config.toml
num_hidden_layers = 14
moe_layers = [0, 1, 2, 3, 4, 5, 6, 7, 8, 9, 10, 11, 12, 13]
router_score = "softmax"
init_std_router = 0.0111
vocab_size = 34374
norm_eps = 1e-06
tie_word_embeddings = "early"
learning_rate = 0.00899
Below are experts of layer 4 (counted from 0) of a mixture-of-experts language model. Rows are named gate (a neuron's input weights, with its number), up (a neuron's input weights, with its number) and show model dimensions 168-223. Each number is 128 + 24 x the weight over its row's rms, rounded and kept within 0 to 255. Numbers have three digits each.
Before each expert's rows: "comes after" lists some tokens at least twice as common just before its tokens as in all text. This comes from a sample of Wikipedia text that the model never trained on. Tokens count by the router's weight.

# expert 19
comes after: " the", " The", "The", " his", "'s", " its"
gate0:135097111100133144114138104159187110151132099111132108123180159136141139126150128107151126189143102124129115101086144118156128152129121152100087163104125150177161180109
up0:103134131150173102132106146075091126107126145155141124097116125151140149085100136154120134123123153145131143164097109139128140116115166179148169106146137114123138130136
gate1:104142155169146101169144146078105100090128117133165113095167170084141115104118121104133146150144150145104103126177143145070109147168118106130172123114137161120097116113
up1:110116177142074107156091175115130105114116130143122156080100099110097123119109143156118129128147136173137126125105137134104142142123119140127160104145144143139137071119
gate2:086110097065131118137131130090139172109130110150125101116102142094144153114110153131136085100096129117125119174151127134095135124126127148093135131146130165154138181145
up2:151121138155074152105137111130096150108146143149110093096137111130171155136166160128096161195117140149127138177154163130134048107129147150174111116147134123135143130148

# expert 15
comes after: ".", ".\n\n", ",", "==", " and", " as"
gate0:119141135121145112120113103147142126101096155126144146111134139100149147147117110125103136131118104165149126131127148103116134140149140119108072120121102110117114118124
up0:156092105171083175108128169183133152155128094131142145107097141158106152166123150135153124108127188108112118099166155173093131113130112169151141166114161128140124145156
gate1:121090098147109090146101146096126149089117143102112135125126134145117091114111138138142162081120127142133131149125109120110114103117112088119125145151168147133139133167
up1:141140101083132152167126106120167134145138154107138115132169126130112130157140130154124158077169123141132103126084100148094133135117094136153140119151139158130139157178
gate2:155116119197144113143115160071146147150133152113114152096148072156124118123112162104117088101128132136106131129156141137125102133145079103126151137106125141122110116151
up2:088117151119142166127131101148111132137107151126110132115176148138154102145086080138131140089149114132163112132131138072115144104108158144132147139122140120137096135149

# expert 23
comes after: " |", ":", " and", "-", " of", ";"
gate0:124130130132148106095109166166108131107128150116197158128133139107194137094157186181133099139072128107134101174114097171125130144144107170130137139110151108109133119108
up0:130091128133105143103107142152129162128107124097151107108098112110150125112147200150143134121109157097150135143136102167119120156148129165133127139121129119153131135158
gate1:099096149062137136110167085096113137141133122109147127155102135128146107138129130154133167180118121111104144145116131123085100141094152113125127155139160137081102127146
up1:122155139107096129118112102073133135090115138132116125117111132132140143106137148127134142101117136154147105152130111122085115140141121086168101139113122110120158117150
gate2:127142079161110102134166144143169148138154097123107146121095116082151093071134122115125158171110192175131109111145151182122124186183126106096118157122153129153159123099
up2:161122121092124158087093113106043098117080096134120123125124109176118157176098149106150110097156078079089164139112142104124112146101178151145105133177118144153134143167

# expert 9
comes after: " a", " the", "'s", " an", " The", " his"
gate0:149129145104151103145123144108085108172093138137108143115134134149133143117119101116117152070105122133140113176130144122109121152149103146137097129105135128193122087152
up0:127123165108162111124129127109133143140084161070117126132142130101161120107126110093129166087087104131130150122145131172148108096137124107131111170140142088164148070164
gate1:130133116148122119189137155119094119116118098138119127128118090079114138117143099130120097105128157124101113122132132118121122138125160109124144110136122142137149106118
up1:130138103138126109103109113132123141192161105092124137147096108109148118161135101104138102157114110157178139123128080115100080157139128152103095116125096052133117111103
gate2:099119165164125084125143145130138142127083114106158154140185141128071114111136113130111139136124120129105182171142131124167127095137103147144117107115139131116122106116
up2:102132128163099073125154101127140149126091160103184099132158139126118151123136144129144141144144117122150111151132150132141117107107071114141092038087135119147113127147

# expert 29
comes after: " ", " |", " (", "–", ":", ";"
gate0:093128148128144126115141085119147157142139155120143153117114124147158106117105106160130089141145132097130112140110081111097120134120128154091130117155123138149162153150
up0:120137156115130176144114136149131134088115107125136133159087131125149141143171145131141125141168103194116157121131175134137133144159144150116156181187141116093100143153
gate1:139137137126075141128139135131119165114121166155115100108093129152170146126152128182157127116105145129105147120115134106144118098103172184172154162126135179107148073146
up1:118144144080165145149129114126149117138116082152122136135100140093096150124105140096115169129132124129181138113150123117141138164136111099111128102132129101148117136146
gate2:107144128103109099119133148197131124130150154137058146138105123135116150155152133090087148145139132143135149141132114144081106113141121142143110145137127128120109134092
up2:117149133083121101111105174175115146093167140104070127144102132114125128140156101105059160136122126141152124129119128130094126119144132137155105157129128126120107144108

# expert 21
comes after: "-", "|", "==", "\n\n", ";", " •"
gate0:118111138150138102129161161141083141131149124132125101087122153130160137122150104084116114148146159119096141135122148125159126130118146122122124106115144110097131127181
up0:118136131097077123169134122118133151132125174120100110168147122151150106141071097151108147112117091139176133143106138152121120134118100148102134100103114158132133112135
gate1:144086141121139127142105122126162128124123093120116147159099136125148144126127123114114129135118134097129090113166149162131133170123105112110130121167118117173159123141
up1:128115157098101133134172114158137131127128084137139145130056163112141151165134118090156147106079131107152108146117151168132189147198094083101100127130138103126097149112
gate2:150135117150110120117137203115131166165116107122129149140148138138121132123137101101155111126122124100087162113149114136151123098144101105135136101106156089130137178153
up2:114124096099145122151150103118124114088132167152161158111114130141147122125113146111123131100131143152183142141122093118132117122085138141118132135160113167118127106132

# expert 10
comes after: " ", " (", "|", " \"", " $", "10"
gate0:153173132148117107128120134150132099096102157138133115088122140153198106125126150134163109122071107096137145104126116132147163137150095102146099112120143109106108165130
up0:137089117131133150151116148111104139129092146142135122092116106087141133109105066090111118103123144104101121145106144139110139133121118130136146153130176126128109090137
gate1:140131129119129164137097175067135113154143148111147126114120140116136112096133167130120117108117152096127119159119160148175128167122115119163100124146156141139134148138
up1:131121143105099114124069138170161109128117133113107140134126147124139129099103131116106131104148151118113157127101087072164148114135152117120138102122099149128097091102
gate2:120160167083156127129093157132129110112128155157098161097153116149129143128096157144118138093138068107098164102147130107139102151109147128157100164115117155125137099144
up2:123132171146138107112107124169174089093126139151107108127132124109158116137117143107116120173116153145119135107196125127119104150124160166185122132108141139118134096100

# expert 12
comes after: "\n", " |\n", ")", ")\n", "0", " —"
gate0:133116148123141142111146152134127133125166154132143141175146159110155116172139108100122108163144159129098089078101129113136126140119095125142152109177091180069127111162
up0:134113133121144155149132138131129115127145125130134153146130116129123149148129131086113150159145148147089106093132106138134131123135117139136115092134099182057143097152
gate1:123116120138131131122107112119130128162119152179067094130099127105135116140144149169141118174115104145103141134109119085154127116176085111135186094123115115103110145101
up1:114078127133111115075109109120139134160134151113128111150124124101142053099081125099111157164131162101146157127122093133106113145093098142144130089071099163128179135134
gate2:130129099137147139189147102150123103158125111088152127137119124129131080126127096130114152134145099135085175137140061093135129135150106103085101092104097155134160133130
up2:148155137124117185139096149143137133141130081139120100138121159131141153154191101122116154127118082109095107094153127135122114139110154075151123121142074153150109149144

# expert 13
comes after: "20", "19", " United", " New", " South", "18"
gate0:130175152095139149144133167113101077115114080134131152180137104089125109130138108108119112101167148099129111123115111165158125087148149121148149124118082130131178127148
up0:151076120088165154118152114071098120057115128131133119126148087149106140074090137128137151142140141150149130131096126125104097114152160121080133122127131085144124126120
gate1:092137148168112110110156144146104138146129095105169124113138148160137156130107101097116149152138148080122141142137158164155081121157170110116149137128148135181109155112
up1:096164098113149127137169139118152101153136104165110134145115118117111154123153135154152166148127106153128141113111150125122132148100146105121140167157086142140165105163
gate2:129115101139150126150130134109155120125109097148161122156114124136140124146115144137156121147146129130075121153137083131139117124169137137149157126110121075138192079093
up2:090108103112170140152143130142145100104096101131140165131108094163135144114123141145118128162137195150118139085120069112127141106135125121180138110129180117132136143113

# expert 20
comes after: "\n", " |\n", "0", "1", ")\n", "2"
gate0:186114121151105123138149107115106127138103101111151110130115145159130104117144087079136140087131117179132137091132134056152126124132141099096131117145126161093162155141
up0:129134140135155164140147082111088159176120117112141159117137111122124140125147123136137170124151119150143158124098132125141126125118109144210118108127109130097061109117
gate1:087178164110120096122149086135114134106113142062138144119115111166091112137143132152157148169151137106134149136132142119138128134116110160110150135125120132147112152127
up1:153086098123101130108093185144126129141143113187132135119121152130165146122121141116115122095142140145134168127116123119132124115151158135156107119146138113118172083117
gate2:118131165128112115153128117131111130120122139110165133133144105111177112166132119118106100087106062115093131135122148116118134091150134112089112115148126103098119158100
up2:116109126124102124130142128127145128166127161123104110142140118145146075102099097091115122094065100106093164142148168120146157073121107108065152071129136123092154160131

# expert 11
comes after: "19", "20", "18", "–", "17", "00"
gate0:153127106130137105090121118112113127100128083154137150145079141106080127153146157104107095125118160124141183126167095133140084146126118118131139125098126152156089173133
up0:097163110102109104111128146112131142135145147118093148075099112101104167119106146154115115122139085110134160141142151186100124119117141083152116117137152127142108162128
gate1:074160114184134121105132101129100160116152155131152197148096123111150136111158135158159122131153143108088112121142089126107087169136129087105137120135150070124137178100
up1:120105132117121109143107136128130143167146139130125114116145145113151127135149086141111140126078117148112106126206133144077138125143149125154121085118178144081155143108
gate2:134126101108130130179115163101135139136129149148142048133082156172143168139154102130130127158132127100106176141112127091118122144154118117126156126120128162140128146148
up2:144121118103134093133140172116140134124164116153146067142132156139135164118154125122127141144142166123109128120114129131061113107145122110107174112125170164096161128100

# expert 2
comes after: " of", " in", " to", " at", " on", " a"
gate0:098134126162108131119128077092133098131147123135145123141166116146140159120137086147139147124159092159082131111147118158171130174153085125135134135118145124113100103134
up0:118111120111143094114154082124094127137145128136119121109113103101125140149088100117113175133164148124126090111167090154149165162054134128093136122099148131096101100129
gate1:158125125125096114154115117126149135131173123131074098133130101131129100082108166128124125149096093160137159155102121150097136161123131125153104147150096095154146070116
up1:129143121134167110131116124153116125122134147105141115074106152156149120109157152126152133164119150165119167159101119146101121144138145142162129171119150169115150116129
gate2:130087133156135133124137159064099131110100129102119113152088107118109144108134090150135145170117142164102135126123098103142110139152147106114172136101080160112146092162
up2:136113109135104148096132123128135114162178104125111122166127161166123100153138073111081141123136137135111125131127131152087162111091115110203143127110124130135150138162

# expert 26
comes after: " the", " of", " in", " a", " and", "20"
gate0:108157145104119118131136141162162118133169136146099123133129145115171138147125179121155128154105116127133127173112156179124150117133132155160128128106159142144153070119
up0:101178131101086147147149115158153107120159068134115099148122128122185133111124146125149102144088106106104104142142152167129156129122134149166141116141154112148135095136
gate1:164145100133143126119158164144101164097143149112106106168067121103097122168080130166130104124141134139123174120156140101126097131130134169172136121147171144099174112110
up1:114147101127148149119155145136108132115154182100104117146086115090112090169097147136123103143132100131099158158176117107124078149133148134187100147146150163095167090092
gate2:096139167147113128134113154128138132155107130165099138097149146163163102107156130135105111139136115135127105093116107165147103111128099113136149115103110141120131107120
up2:122124102127153111107116115160157161106126123100152129080133104128130181147105123130118134170106124140149128149109133101095161160119159159121120109154119127137144115130

# expert 24
comes after: " |\n", "\n", ".\n\n", "0", ")\n", ")"
gate0:139144084161121106156100111134127171105154110136163167152131125112148136137139154141104038090107128138117125142108133092111125114122170118080149120127133180124128180128
up0:142139149111138126140122155118154141157113116102085085140110132119136133141099084119136159117096125126135126152199151150094132123105118148178111171095150144081140116117
gate1:152123151121150108157098127110157141149108123133090133159126085147178138167136143171141130131144066179144130132117130136141140070110104133148137118146109138124111089149
up1:123110122101139100092140104106115096133166116123144103117124124100085071122134130111102167146137115109164151129126108111137103100120134149130146109097141148157108143149
gate2:128158153134134110147157126150124117141173121136114136152127101116133124141096144084133095150140086145153144141146135115127140096174126138092112122150147134124159099139
up2:127085166132133109113160117172129146123095091115090167083125140160092137138110053136115133107128121116115141101103143124136110129132169107122096113156127134114083154136